Weights of a small mixture-of-experts language model, trained from scratch on English Wikipedia.
Size: 9 layers, width 256, 45.1M parameters.
Experts: 128 experts in each of 7 layers, 48 SwiGLU neurons an expert, 4 picks a token, a softmax router.
Below are experts of layer 5 (counted from 0) of a mixture-of-experts language model. Rows are named router (the router's row for the expert), gate (a neuron's input weights, with its number), up (a neuron's input weights, with its number), down (a neuron's output weights, with its number) and show model dimensions 0-255. Each number is 500 + 50 x the weight over its row's rms, rounded and kept within 0 to 999. Numbers have three digits each.
Before each expert's rows: a language model's description of what the expert responds to. This comes from a sample of Wikipedia text that the model never trained on.

# expert 9
Country names, table digits. Kingdom and States after United, country names in infoboxes, and digits inside numbers in vote tables and coordinates.
router:441491565604500424410475504549523456589562464369477504541503514560465513551488430411463454480554474409491397571452573470577574564472488588526470459431467435442467537458450509472514511595425516457427555545517539483491494500465531540457503494495502556526425567416513485492495458469479460479491509451520531408512519517491472517487478578448509446459469510500508528581534558511548490503504531519537502478608526542374413441554441538444524581447450492432480401514541478402488532487497481431563472573513463490535500544510512530524590558559422531380517558529519562458617511575486479516534457558568566414485497458506516456527551536580429539554460374514495538447544452488525598537478557559446580490513461543481550482408543573491538569462454464473470557481457378507461479454484589
gate0:436572533486509507543475543469438494580514544479546543497521565394398369481524516536420496528462488464429472445450453506496480467592516472427501451439533488482663472490544428474460572596544486522380449446409448427501524530502507545465424523531503535481465488428405463517521410535644561528498384464541548616458430459487584467607422526480495477452431463457480545529540395427500478520440448437477430515569488562480423445539474397472520572534448489422413517499441480524485528528491475616512515392523505517535475554477487583519505530468449472497479460484453523479626432431443458611530489516454489540493542523501490492546504528519544460567507519475528499523495508538555516525470595464424498495469531545518517447536507501574504554421441526469518524458486504579490441482531516
up0:543545492514473533546490488523564558513557564511471394502463445480553418489572428444473583490471546613509559519455566458494582450495521532564595502455457480428505532543510488473487605455408452464582491560427564529566534455479434485492558410466449525547401573498560395475553424408540525524527530530438433462480459488568475446430424524493430517552573593559442568495482507486544491481519523415515428452572488504526554458554438473519451493479483490404483460455496574407516453506487474548540545530455508498502395604471555498543505494474514467455494507522439484504466582574462463471521483538463516567447567476415626594549441498529503590543494476542542477482514560536435559489419445522584583392483464523451565468473519551462514518542508478487442622549515580501513503473395486
down0:560564507578477514491492417480442519572461500486528499545546508436578503527425603495448516510559449606571544430425526451550561539403484470538562536485505438554489609506473547466581529476456453454426520517531485435466530437532459383580518499479519454479561549455554571563471500500455510479481537467483455567494496481546423479491550494425462458609482481572487598517512566419459488528485496635573537513465506475515560487492405550539474483593373507510543457584560528432482477506510439551501541491463603587546439516443476541467539583522610510417502540486514486439413515572539506501549512483464569387573570427446599493573454515410476449505448446411471484522465472517496437510447437466584455505531457495496473524552454521440513454432547472506448526472526455556568460458460564
gate1:471557496407491576540469459479468490517559524496426495534454416557480609512418500506476415511534477444456440514549523463640434508597421540405493485545566459501518493532491454508487460489444442542523535544411559519474457403483452512450498483511538489526524475459566446462505542512577513579554479554352477496492464480430527478468506504512483507506504430459592503536449544456496524399490624528545566594523535463579455501507404507519549571508458478549538538452516468571470614447475534536502442488545646385511504515507511612512533382509546490458478472449544463393442493480533467456478592376512493460552503474540514489531458528467521529470461484499603528444439476506469484407491521509389538400531499556521437515494494498488438537498584459533484428475493460590493619451502489
up1:514471465417525487531479581522490471546447470533483472446473489537487457503497579469541452444443544556522439544534476528359520476509497518644472498458592515525466560502471508529593488489476510503521510495404472481433397408402476441517495461532458483490498522455478573531406416369390509545464519440468537513466525459444599523430518552596575482518577567494604508429515475527530425544449553578424429480478546539526538519488589543437510450570519459502442526482494480458545459576488493439521446483457500469453520491442433407438551367475551472631537547555455465542452408526499391462522534592509477574575475519465549547485432511438507516468511449571547444561558457494447581446527475464600490575532528476494526398455552497486529444500480505479548451458515460465560476523501526
down1:633489517535442488367482524457444536545584520561553514506518523547521545570550453580512581497465493537473461499532512515409480483531542505491404524608525493495485451496544479442497540554368451545444517461467574523476470530533527472502549496559562383461511534465465483466515505509454550553469498518513647509604571571456489552572471496508535490513490493518512561547559544530415470507435449459545510525536496663511509526456539497587461464523471498425576482518496537432451497459555553541543432588545512459561549517440505433438549498505517469531532589460491525511475438539537445525505424519502486287546441482499433441560467518534494442422472518496444422500505543547552459519483472458470394484423521424516454525444536479503519505505520620463503463577463395620462551504516503
gate2:540493548565467490510496488535549451477467467529502519558456504453448452444501534460473539548553524413445460492499532436564473468584488531609481431522571415491508464503520465557479525502401411524484494502485404454459430584509564472443529554526458454500527545496639544476471456580463490484455463459527573497399534523455510532616458414501454470475373483521515607500466502526410465484509484567539475576547437486561532551460634436399556500460460533521457379412497381512472511444593520512405439441417453624562510571504477550488497532569515533467501526507503556426467551512434524458422491476572547505482515573521529468458564566357538556430489565448424595495550503476530470520446523507488478527526456506452464471478511505497488498509514454531530428587479456554589527498505551
up2:487476445507412408444407489534637525529524436507441460499445572502474510468528414634515510463610487540525558539585525415467430530561516521443406527502489457515496479579634508495491486438489463459592543529539564481447480457562487601527520547615464509497507498484515470532438465549470425523420529465425515534485557486531488465502493470532485507543509448633480472552436542507537485499449532452465560550552552439475387560548462584465413538496511577451429519448446438463539506500483418550465491501571458497534471549556540536546477436473599452566499375518545463428507423375541458601562538489496552512419498535513479527512492589472522493478461445487434554501530357527493429510535410492503483555548506455525470504479557589506477532522468446470532551457523558501567531510493511
down2:525466571487525436512586521475524463479473536508432545526593573477500530449463508544483549458513487431621487495474477400557508516473570496515540548515517514436511529479528515497476599506450473477477485493496518491525466467598479507522521485562573498475501540588463496530541470499602500473447519471475441466510435459591403479420453442473539489472605532482487534504472524580561436557456330338509550441587578436464441518563512559416462431437513505502532554499469487510526496387388382390553383521432550474497494564488416484557555575519498532471490507603530478489538516426499445504499554524576468523519513376438490541593467501439420528470549481518593524508516432477490469476534491451496473466573529472495511524533481485399479574510489448417447467489491498460491644486547493
gate3:539536560540517449480555496611524503507453510482480464430530444405575574496466468481499479588428484464556567592503556374471514517415469564465551584481535476500541562510460599527556502515474483487469565584486523423486595572482534556492524509476454525600461499493498544497403463523564461516469501450515566438549419529418471518471507494493566413583440516567469667527398456498513373434444470467461518513485469464496465495377447523530553538483439487486398479539544499466510544587460489490557484448513475532567533442522614513515506484547460428496503524672480475553497438442487593471547614501490490454537531480512553529492455440504473556552493429468558550477491485532574515484595533483479496472528427546437524371543492512424549537526534546447554463469464450507511508534519541
up3:408502512455481566557476423478548555519461487498515489501514523412462550474459503456476492389493558491446542514420512570374401514421476326452510424565500536558540508478516550516409498484500510465550449458418428534536485583553541447492544556385552455460483497527465632511401529563640440500538513438562486538528522511509456430546559544536526524578546539515454613439567461481506401563473512516441451594452458509498589494401516405383483448498413502517447504444528463494501489474502467559536603511446515537508489535532563489445499528475520481484520512507515525493479554479543477497488481546495531459529509480473496431499417559499565500567542510565525523511511519399479450610494417485543512452434464499593506507520540516535510558566546506557521467443511602438465429494592568
down3:451488535523498446473560521434471478497439433477560417493551560587495477569430585455512480526485433520494537464527466465427499476534467534422450545491535417596550410508477469565467380525484451429452465563499455426518475475518484540478418466533458513543460429576472504395570494365426559525497521519481548495505548513544424401459589501424512533464540574543541507506496470571503449575464455499569623420562585548523498543453513478519486490537556548440512523459584430557473527486472504538472551460526552473450435454556546558478452507511438428530545499429362494556441513483519517524515458454496570437535500441543422493444537503632530474544490568408483446543479459549525555470490560528441505438485587491519466467509523382412455469444460439488512444447458560579448506471457385
gate4:408529406525425516429488475567479480421463423397539499491645526476481461500476490444494501532527432540463474408488580545515505404439467580525607487447558599496460556426541467521445518604492473559534472510416526356473527449543520530472505581574560592535453468452481450564487479501490561449450476498485479470532431537486528452554498521543523490499518487494456557590545492516412461482571559515503531562565523515520500482513435528467542549507421613509522494409541594496440511530491509502456595510480451501506550480622534518532533531463556469526446478438616538418541499469468459511539491547485563427486531418546506510562502563500532587434552494458543576491419558385510435495599467536479539492536534540497484423454509535496477535540535494483449520397507502507566625418430524
up4:423502505451510377561514596477606552463464493562548407492455533507481505508509471511413500514471529536523564520496506449566567551518473455458498537567470482558494511516470486539527587468490554590490519482519410597491404438548532442507518595468505488485500483523541524580472443528477495549481447540581489541473562483589540402483483484513543517423516561496460457586541463573566464521584523496566510452515464542550470497402495603511509455504503541416400530549461492529527517621543440565482477503515430449515475502444600521515496497510525431509384605528538550504535491458591500582455519418450478497515414523494464472432462442463543448493445488465536468592571453612467530480343589469565459516462561502418516578627501514441530492483487493469572458441453562591521445473487457
down4:542414465405496495481418508409483539502457555559542456604472439442627616429488423514560511457507449492458488489573470485495485451556499451530480558495481568469525508586524536461532500580508441439513454545460415498486474565493507463510487542452564445550545516444478507509552498566531532548467407568562544533597472548514478526472488447495558482601464469424491458485510501411438560552446560497522555571426510618560481501527452392450372473503483497454572539510496431455547567466466506471531533513554543487501512610533490528500544476464534497586495507454515465378500465398510446473453494494512533502492388584404510512413512467475488463463442541507522435490560413449508611508530527406420481536541444422517466511432440488474365492525569530469413531477494449550445541422515491
gate5:549425463531510589445516492489548449498628542432524537491459481442455517533591443544504474514434460517609494501476558512494510502513493492543519442501532459532524557514495436506578508598488601466550508451456343472466497531427520512513602565473510523413561539524531519429535599472478549540374473541487510421444547461508469459506454456527575475575500540518554538537512525481601432468560529450461553444549446531448507460559530453442592568546411418459493408443447476550513569460506518508571475514521491530458520529495481555463517524527623473424538499503493602519614575607495529557547569457467540441512524529496541489515495594529428478461486476503492549445505521488578496484439597489480436482373482480521497445406567545420524545531480499416556529496480574551448452409515591
up5:534505481423536508424493504582469486429546491429494552531451493553576503496468536462552477579453434502546494559524525511509508443528443509559540509550529544441474479517486527473470525511555494478460475383420583500533416415477455427393523528603578487505443559515569479595512545453508487526421550490460486524607494482539511551603530548480441462580521529560514551536495492454482348495548552579534484392512430425491426567526441462533553584467560425351521463432544508466468516497435487412496502544561452544631423462480451486549541560592483538460567491425526472509509541583464394555498485520447545502471567534471574449451495581466439489479490439518485514457565615479508507481462554512469514552516461461512457490567539568462540503446466464511572556615538545421476475481476464
down5:490433522504507562466574513494373504518431521401492520534420552553393491479504492486472520511539493541537541474516412430454550574451517458425569531514566530564544462535561471580455552516463524474487445507480474431416515514515488535435521515546490398428551506528505493462519479503469444499550436509483505500419481576404438601517452512502388467514497507564495493589508514543529432513500524448511562487559573444567440448563481435402495447544494517481457488442529578462523412463373521567480556456396567451538482562472561556551481511462521513559565539486494496584588462473508514523553518546528454468465541550544504435525539444471467490438527533463347460438557516495522523576542416508447473568408502377450474481502465530475388551449525404429492523520580584492480487454447630
gate6:496555534455491553360420530527498525413486566527463503407513397502476571466407466456387552538458483474514426548544535470545591433496557448488413531535484471460475413488531457434462520548424533429448492553470488404688401559510427505478547499540455423445520506479523503523496478505521518492501488431507523546538439497565534459481415491493492502465435475479568535420503377458459415498470504531482582473538486497550426524426480498462465559514421560459497483498501489479462532476559536485603433479468486523460505470428567491528509499540542469437522572413438610539420507494531600534469546474466413554558456498531456436492471444539511559568508418568552508536575536513590456463517568545495541477419605535516466503538446501424512576481520445510522491429455418460466443541575524
up6:497452497489519557562478506548534437547468505478464458510380483475504492522494433548458427434557460538434388467484469412509505483459455520467458453500474544380429471435461488526486486491442473490528463454499497360504462514503514557504479473408484419538508493525507523397522434456402403572516572454525571519525440438430548515446535539519522490464482582589533425579482561549525505466417478403486569434460420547445457510605551479555501463420538549528559503558548521472499563608484492528440479566491492495560468431556520517516444424599555553529552499471515608453461392485534500610547490562542488420552482545541529431454501500528498408512522443469478475561463478449504539409495502431456519450647473495538596531508534502518541484545547567480462475508522544522622535437564438
down6:353571435586528559501516450533537512571518508541509477517495464501521503460495439529482524492474444548520427567486531540524522490372478467358419494572479489562547445439473504506497509445512460487554398481507447548476584469498468489469522423460425452503431457543519501475458508487460508510547491568461458540549526492520592500546473484491529529547432540593353558530412569448468527579526405475484473462484498421405438474490537518514497539573543459605457513515449486472415466466516569425473493508442497587434504524453583500465541571542564469401507564540626471458535455545505500442504526529548453531458587432433503516488493471482424470554446556493457446532531471475566486560485434396577538486481504499636655496449496555477440420588473502486498505484520458440470518431529564
gate7:491459588561544561503461534636531554496474573489602421501516471563503507571403430465468521517494543435481472475452534386541501464500532511517494513519461549593503401408433542512561579552458529508450506549473500490579517514491480427581473581486465411549520510419486435493464418557485460496534528433507465520439483457559462478454445552494513489525542541480483572591487593505470446481497547468542550557571500414509579510479469555496466597463557450464497381445468560559487529483570483571484533498550464377457508464368487458520477482538438429447475509434471505458455483546543486489473514570605413491536446464542526453559470521478534545535512551521473449559545532576563548622456516459474540530434643477438477455422531466434501545469476529518506461448521479472525439453379415
up7:441477471545544477620421534579470554547451418465516513485577507504542515541430484531467452523411494534440563552510543532404474543445564550607502500475533471475462527576529619519470353495533502441506512443449469438589488526458496540503578553516527514479470519447528504568485588464482489491375465515524512499520524488529525514482499467547447502483578486562500474521581576482526560500518521557484465532545569478455424559528497481477501471500534519483532590504342457462487551546578486461594418419499420575547512498498450584514486525577422567533453475531508543486508537577457552539468577436479461534506519473477620527466462470553471466547505541583625523518488555496503445507479587515530431543489474553403503565485430463456475501449413526319530475596454459414512487452543524
down7:474519594541550469551467507407582390548492514455479446505555433560443556536583407487467503478445587500486554442528534464486599568472524545404498489467537518529506485521423556483549573568502515505530504490544512452514527490455539459474463597551567532486460532492613459659556452525491455488451458386592558564491549418463408490519548449617500577466409503444539498528481495537528506447539471435568427511473515438362544493406509563469423521546475421525545467558492540435436478533518491519532569502466481459450502485451556530452466594491541473477507517484506499535601518569507447602515474459532412489495491525506456585572486421479495524482551461485468511485561474533510452470417530536510454439523519653479525475467540533422566545530507547566440517436577551485481545540579527
gate8:532525474391441448447585553515445495484519466492545574618516566530526581509542469523524490424480474563519439496566556449500445532439532467471438530525542480477528419464486503511468470530553552454445492457462395486478461481490483535516576558542528532528521493471602532489494539531458521544521486437464491486454552463507456480526460552541405490388492546495551476443556467482614459538541599516536542472649519450497465507510504461453610461431470482479552447491429543458569552391515439504448451498506478543491521563484437545512493498486448473505574493432431606518541540457429507520547649485523510384516525454542576484417448482447548403429392460550488536497493611436596568509549516451451435504421533505589398522524492481426545566572498487442522517535450544474545536424445425
up8:487496444464528462538498477539545500550476501590510523590566549503622493559475471479529411407500611501459471523512492386518602515498482358516462378480544505496472539409483578458435461502520482483454497470466395514477504594515528500406478513466558565417386491488410464537558467524438438480481489452600506488633521510493540482523556554561570528511511463525485525514455556416515461565592481494456520467571529491493495551589586515481581466492518478544484491455472449521529505446498537529368518538459454454529499497583530534493538541509426461500598524500432471521496499501496485605494565546476432569446435448535489516555523536497501602621531542545491490529522560442539550535527395544510481507465483440500500593476515581649526492531449426396527543517561496452477471529507445
down8:490438534447568475423413518477507522522483432442529434490535484473513562497539476483498476351592478534421556530528466421466509433455471448451618464530466443501456550551496419522513455480434477506540488497434496488568432607495560494515481455502516482478435484494515536561561504482470444520508522500522464512512520497471560538362523503490410519560465477471514390399550511543418494555522608430470568478467422466471487443555419517453530479482448505538507500570437503382517353428474517473517546523590486478495494561629423453524437493544532393597555478521520494568518487425490473445523545574502401532451546559476542573560525494461518546504581404432566471457543539444532435541566482530526399534498471540537458492471520500516529424481446498461511496515648598482532520458453508
gate9:518447500432466482425537497478461476501531496497508483583545478520550481489519563452531494514426473576516528469499601506524552433410582490440521560544497466605490525485532437501558556488500457560561519414477509490492576539468480508463519520425598590462519537522449565455464529622456474481585555472449427539446418444473481445552498581516582494560485468596412537481572507521453518451547465415592547569493430461536511451572453522584458501473578471467458542635455523561496468428495432457514435585554460541516512489426493493482445510493450440531523600470465417528518502552425498516485564488559597441511592400527535446572372451560517503503487492454506491424511505545534377514453449554555511495446471519473432483466451418557450539532523604479441517407544552452499462459439452
up9:450479512551500660495519476520494462496534426499476500457486459504534475527486530556469501490454522365483499510557469445485498519496478475511424450527478430484476539429515545542455517539417498499516465567487493497441545467461507525472555456398509558616425528479528479489414479428578458513537424506596487489481485488556469555486453513518447484386436501443467532530619523589532470535522465496416552427509464518486579522517506590471557517547577541533555526449590484453551597553544565499512522537485601546418477575478500490614560384571479484488483449518547432465478517506571435482414465450488480491465581421487449508454519570552491554505424555524501498536528474413406516525465501491419513538527524546443408498410403612492459385409475429559511603438506416547476555478556542
down9:477579530527576527545476602541491544469503556542501549496549476510446474604517475588523476463505480420514542568482494486482438613506611525456461585485531476432415394427449482519477492501439507516452522477467524491537591605441468537536559479430540426480489399564418495546458505431561554573471488517515447435601556507427526481502466521477492439454542493507418508458532499558446532372399515499455454423506633463518546462497567471500508437509466475542499482483525525402508590488510446497531476543530493527460500549557365528497570538537618519568508465500502436560485466501457474434418575500571512526552461395424537505470499553501373552464574492558444578415567570523475507590531541484456420480532445461498515447496507492446522530528484496501401463390480504533466482520469480
gate10:489463558495494540441490474501500476507459557519500436427549426491480517444527530533504487576456463464563504498521571424512438466464529523495481547504535507493622610498547635547610532481397491499553491521479573537502459534520488473469484545518487397485553557401480496486559465510503463382449430503489432534505479468442384543494594462516528559554487487512474595522474488491479403436546538419484517510490491466419564390501505446480459578498469504398443561418492535476466525454421395536472438417537568529536414509421509469542513500494452477428684499468596496469527445483505452506495462443510530533531532447598560490425498444443517528551534451537504459610541525515494612480497527455517535491544570465515478547473443568429541565469459440442507525534441455561631481542557471
up10:525508561477458529407451603457474510500559511505474522532437522559492475478484468440490538459510516579493465499544510404509424464537410518475463422434519510401453391456471479444411553541506488436467504523501376579514566445545499478440584562574439479530559536438463510494513492431418651503511510484467552483436400509459511513453400437437437482489473470467458595504567460576522485452522496509509490531490524509470422452501522553479537563482521493469436459472527548494540591543451547421576452514536517467513511469430442485483514513545493415520530603478512547464581505528570498425559420523499458409535478542507542496502537485558572507445605562514467492554585496634535492549390424538456508495526450469543549546533476627525459493534438536418608471498485503574469376557441495
down10:545496554559488609421484408541460558486534462576488507495514486464514500525469588416476499517506513422578481404431556502451473516502423575458473475443502447522458541501425488480480524563468521404465527497476456463556572534392499497456514437525448472461592518595468507481391481453471412457543607517531463605577460453600541492460462522451474546539461500538628523580520528525543443576465462553453433404470525516558534544456447527528448516466552600477511580440510516490537482468462487445498505455597500551535482536506472543581503401553511594493443530533554535439540530469585510416538460628622554429389476499514569463506469480416502521527485522365527537447492473476494401508438483453520446523530455516478544463428501585497515480443478502498406502553511494495530467529460452
gate11:505484541411501489513394493586496585441436511416501494563483468523528481455561430440532434510528614569572558567512483523566433488482426441556497415462555495536481475559584438477487461538502567541453557407426501497581559502478608491537518428501524452472451572497501494442536396508454525505436483592533518457502519497459507513447439459506548526526464566501534521554582505545492546538486452451501534503461480473480434542424505474546451499380461467531485473484491529552538515472442603554520521549559556566548527402562565413535473472511565425422561567531404499532566439494497484523443489567465544433660440418516539491426548554487468541452440494473466474527428558431443533581498473524572494507432519543604498482460491489520494464450496597533485431513520417537589430416528572
up11:444411498503557532510501488498526440557534482497445447409520459433491504520561541537501539544419551556551517534625559541505645511481460473465438481521474514481483545573508541424426550489442519500436578523515503483536401471499441483427420541481507441493493600449547519519543492475509453485542440435541532483583492545484635525494450564467502554539543441561490493519512632528580480451546541467492491515555512518514452432546544562558486512542498481507540540493448448434486471512437462487544535514540514536470416484430490468462529523435406526448660513405543572539477526448488493550488462426539460503505540463563565447538544616497475587499486537505530563503487586519540464550635519474389605477455470593412428581448432490520392560523442452467529570476520557573479507495507431
down11:524425516510488499541508421533453526611544559537519565465478505471434413445562571495545576451477455495453572463507570496419519462499509531481572493560502464560556420575410476467521488511416548573405564507469473555453513516547532447462554578553545492474394462485525430458469459437454491477577503499469526548679501611464507505517481525452518530427527562523522530474517453552544373463519486457549536519534424569485549467512522430503436515469461484488477515491551551507514459427503532525537491493461480481571461501499378518490406548457419440446490497421469510469465450548587479527520426417508532451431507465524584488459533501536538496417533468520492460541539526475468540561555575506432470485475463604517539516390359420525489553404521578416468472450436533594421425485461562
gate12:448488521490434484483523520584565444456478438466538575504559498528561473443468502544631438571457477490489519610590471438565426494541487544489459448473454413470482509525604495564519426487576504509478484483511466558476466451535434481523525398491513482600499496500476553429546566456456520503448549516529522539478425523497547461503450472569469509511545487520509431460450552426483397464529589459503501491536516545550504403600581555516471557470470477489539456368500551510503496434430517457459596516544479579500446444512522537549418453455577521493569491507509499492537480498557499521536529424491476574392452561511502518611545522513557480526515465591571395533453516496591612548553520531478588575432533583516500568475509551520528485512395526442502538638598444482460555446534394
up12:497519466434403481534520497554515586451543530526508530435480445533545446441417466512502444543528535486508500515598554474548474485493507495512542512527610588488568584534457542445493536535426506441540543439434535478479517465385531502520507429520479560449439415446456521464522527500560411494436574541455525582523504467465408599566493455445525505506507504523575484617466440533510447525529451540478438580483496446481536480515444452544441519540377557521486520612530583533471430520504521446564574543500549491487524521496421516463487493526457504458498599483440435495573452542599484478435505466517527566392562587427478516508547439510388478428506564529489438463583516496467549426504538530469527446576554505517462526509480598560498530428511450408473501517480542642556534594580628
down12:379474452524488428547520478576419514564591437456583502487494551558512431462509520466422476548501520441528481497451534583403483494493530503370508464457388468405492493543411585497579526512481469491499550557555442573512528531493507504421481530604533526567605547427468482561574537437541482484544472516535442392564531518513447508549461436519535578413477345447536444523531474462525515524472540487538545477461443405581460547543506479501534525478349513582535461449489551486480494568525482494434525460472482584525507443506417441436391476533441546565469492567576529526480477376460524488511445467454558446440495539435453459463501444443545441472474528517487467557463439480458555467462496468506535547449490529519495579446525556588433506511518555531479429509419448504497434569503469
gate13:534535544442525604478586497431449505484386426471564570408460506533414492549488488490495489489422516458469446461539506519520507448512560478474512584450532461438553517491568521501448598460542546529443409500555512426476442503505504527458446514493541516523465516434563449459506507480486535488499464459455411463503486446494432528633494514546563538544544456375430495546446560516506508448474486468563599509495426514481558420502553537549520414499463449448496554522541565444534399438487470491609508523572590471534534571550539604516514439582506401500490436506509544468395451531474471552531506460470509564578609511467483536395602519461455461609529465518438454611481452479627487532461483584465572483482526559511457502443422514476544516467425513557416463520515473586538462505451542
up13:582429493412433454628505504554469497551418479501537438431528511485511510574480489439521594442454478475509461516437563559511439511499519509611412553437573558610452567471498407463446466461510504499466461498523537505503420471446395481503507520508515453528464395507494531510498526402489524523395515461452422497532455525604524498490496610520510451468453537584609494416477563509491569536450486587539419496462516554625551546486530492454430457558505432600520565519433571494474570566505522473534501496518529477462506521591505487531497450540558504489433482508461510419528539443419548595436529521495492434452513506407523567447450465452469467473364504501534471525489578458487529563568573568419530544554507446427470469490498411508494445473443411602486533547499476477524523523427542
down13:565488596494508571388542535453531488506552473482445511527527511587532462476554522414412499511504508586528502452525493413586562506369494469444483525425464495455472579495445567553495576517476541589503548557466491438536513465580456503438572440521585502437494582514478512549487458478495503510562471532530491531512540599466480451460443531424480517450471472525471517558522524485562541554592531576482507452507494533404444477498408551487376526469451528482575479475466516479433561566523433467606588495474507553539471425583477483546582550456541591491417561524588525533601538484628501584470549512529505428526607531587481465564443482525540493470529519525505546485529479548477452518440536528456511483545482563598529494489449454527497558549562481507631597445467442578565493525598491
gate14:511505550505496545478482526564553576585495464407504560538549425534540441549555499416493469501486520555548481465479592570498533440468546423532617465505560470536540599531457421480411445509526527438431504618468496398538570495531394544498502524570416463523399446455508517462472461521480482465484455413515475499479571519455430479510537568519444482559596485593460496553510556577533432472434485507534517578514486543566551417454469509471528546622459492529594549487519531571576548518428530476539533475574486568526498577500563537487534481427470551420503444488610444400537500477532520388486546558543563449511538467580661557467486521478524428496617506609526458565469510527476511517573549539468490486531524484511491444509485515414499427486485450535532514514514558534485480414482500
up14:497477515481405429446419491474489500437541496444471511519551553497536408499504498490476539557497393521473449537601540496444472422563480553527489485490437471499430434475460449440426414507515362417517589493491532465477443456479444593406429458562577540488511442392495592513498443544513476528543503524523539559387517531522471479530466430495521546568494464510444564542530455553514478530492459520439440595452445454453434444510468534530575458453477445442487484415502516489398481537500473465521611459533515579637610530534426472511462522444535453526434485519516492493464534532419422540399496519556556498441554451589510516477416501500523535544617474490507453523506462506539497481474465593435576492608575481464443467503471492552505624629457470542531516494525437506560509525518550
down14:458531386447495488410454472474519480548488544483464606502626397449549479457494509498536460530446496510517518447448551481514476467562466452510469434539527481426452554379413393436555412523542474420555589458471442512559488470557437565524479485617556522481528451550475567573541491418441470509487453533498486445539463522481542539504502538538576622530453544554575582498603432479447532506524474516578461422513511529482535526480451443523563541462549486523484493529548467482460458541578510574526533474475479422482502606531519540519491389541595500459533459433472522442453538572499469522492563538555507492531516580562477459567491450606503545478539430465567546546526493496534523560596429519580425481599550503463584461582563503435508594596505558455530509491504543427535507463504427
gate15:507592547415568541510502501532495504497497531473529450606485373527441573539377471382520501416499490558565483546586511350515514506549514589502454396578533471573526459543479524611470464440504406559505534535471523540468560444442486531521535503532513417580409413474535549432510443564496486506527567506555492518521542484494514459425561436536542403525448515523382548537482477503491382505531559472518567491524504506452417490421511497546473551496462524449450576509548531473501466503505520616507465571482463461453468506467504438593515519549513531510454607464503530443464395473451468523474525512523480434535501488456403525475476550480504515470483621502517435416523522478545613463468436579542494441496481535531545380564500547479440534505479557517520409511459440553519428570478507
up15:461535418543454464488593426448402470473473516555562584472513550473491478572515570517652481514523436454483485536460559588446425415505453454554477407477512521470553492474524464438448534557514589532505561497528538564508504521521360516609363530516492413511554498462509514536448541475532506446481472515487505493515566601518470479509496562440463499454485470469493504583457560562498424486482420565454504506610522522437513610485484503501526516508571546497456492524483510484598477484481471463561466487446486462445504520527529547610483511440466471458479527507557533582556499407572577472497494503587548444448584445511555491587424531537445457503519447467433464506448513413547488585541605574499473520572425505421580486437460515456439400461564494511529448529480458513619436521414481
down15:502513517483506504466603490467472539492431472569516423430533539370454497483446525546516568486506564450597453514534505524469486471571493504507378482475437577430453458578476483564522590517490361472519500445508466533454483553487563505575598502566496350471572496492527502526568542491494441457427523460447451454401501560497513488491533509475554459572483523494576596458463512622524454572465501472466530493533470517549408456527450499447552508453586520533541541538529466480467507503610516494406477490418525588523604440526483465509512550531542498563502407534496542569451587426476458469593471478517499464493544429528501433521506524446467444501504533456487425478490569386536378504425562462535513558532453560455508444511507423406484491497625568520490452556475575488431570452508528
gate16:517577454569476513402533553524453515465467481412506599574476443439443554498535484404544531487580591524528507456522487517453427446467495562481481460412422589523420541511479502516502538490461499552504478569467572444452575571515571424555513463544478455456563460400499538449598460499507543471553465437521539402512499517440505524494466520548578511538489477425453448587546539492512520433563608484535455572625477489515455484604424502562567498505522456483462591476542491469373497534533491437618551534577617546543555463567495471431502555511461498572456449547593512460543524484482443496539490524410533511521557488520490520496469575439514447430571474459551533458497467342571441510499522451535492538501533557538538366518546492501473491521503530542440432502539431515465475471566500
up16:562505585496563484499516475492529542489486481470467510399398494412416519450518554550433493532483482468486561537467435437458545478475450500504543487621476496420602456501630460568521530528475482506480549528498516472455447571524517608510589447493489483505418517529547436481450511544517480479497482497460520520462457508466494502386516525381528514512485493484531448579553554485435563460541498539458491541507506408621535500438539509606468516482519473440564599521433522483497520448535503488580441405483443571517436468473488570457530514491455558510528361584473589491399517488551564418521586398446413580520537536536551543425525458518480426504554474466525459438438534482394637512442545507500571470451501445375428563563575472511433566491501504484467536526492501496527555481518448
down16:442577471482449554432619492450455493520451489457528576492464413466450529507457495489500481505467503468428577417412487441568490470450465390516468470550478515626503406393424558447537461543492527504523411513571530452571533510463490449545630559550484496503537381499505488551470465483571503448480547529478506562473458439459462516537419556447528536485535418505546522502566516494551477487456436539496461552628532480503579487468459466475403613554435530459421549512544460495540427518437481527454551477485455521416553480460479581526363435441546516419433483493476438523400417532498466506476596467460591553478480527424507527494516445483548540518481499494442456475481524509576472597491524451566523492459518531489488465546481441471538504465533460475415458511617430471450431533588418
gate17:455444476470463427462425486471516459493464450449380475467489560548450392478581473483499531557534576396508460495486522460468490472516505380472517540541452525408528516524507510579613579513516522464493554460611533484507489577460574401496485511448491503481469539482570558535498512506491553523409467534463495584530430571424453516507501536518531454546528443473458543458635580444485466480539521566490532432453494442493488392552624529571549502493510429436485523430504484498526467447533460571615558551520529550470481536512525529524537558536559380430516492590482504565487404458429441549533496593480524448412556471541378411557486546485458528474549523508438429491495448562633511532466598505466496503482506442491511506588503455498484585522475490428485543505429530498505421509428441
up17:491416586510508497514489618587522517437499483612527536464548545512473444538537423541553539577460531468517571506397543612499443573493551480522526472507505492448484428532417448520528458531587514566494500375560540530544409521514417476516558506489495492468465571440550404469457502492493547521387520556549481556537528549446470489463460447506525461520469525532457495565490436396479489513495525543471528518500531499452560425584531539499490420528541486506502509402557568527468443558446464486499537560501480593466584476578508472525532614502600528538439563465468494547490446405469495457547496540358507517499574437546575511451484591497480628494460466547503520540501615401551512550540469479570417388494447412561513483557488509534523464465378492481494500483414470518452445498487465
down17:531514510569581427437504506564522503371530544501481464488513522464454566551409543535558421510452475474451496455498472490517472535494508454516515622445529522480552534589477550552468528499551556550506473373502552480566466490425470472500472507509475449421532507483567509477596525573539516564429516478451505491543604542492486540443551551443538423509527603482580453434469562388505529540521485505426398519488542524505515486494476516493510523464555426478543581418424497495521532520477464448542539362468455557447602474484514494580535610458499584375506491595547556517565503435542574471505556468485461577569460557480550531499480466478466432594571602416397506486546531515503537487501555464492591562489597514469503559420487470455443606458467500502482510490561486512497431542456610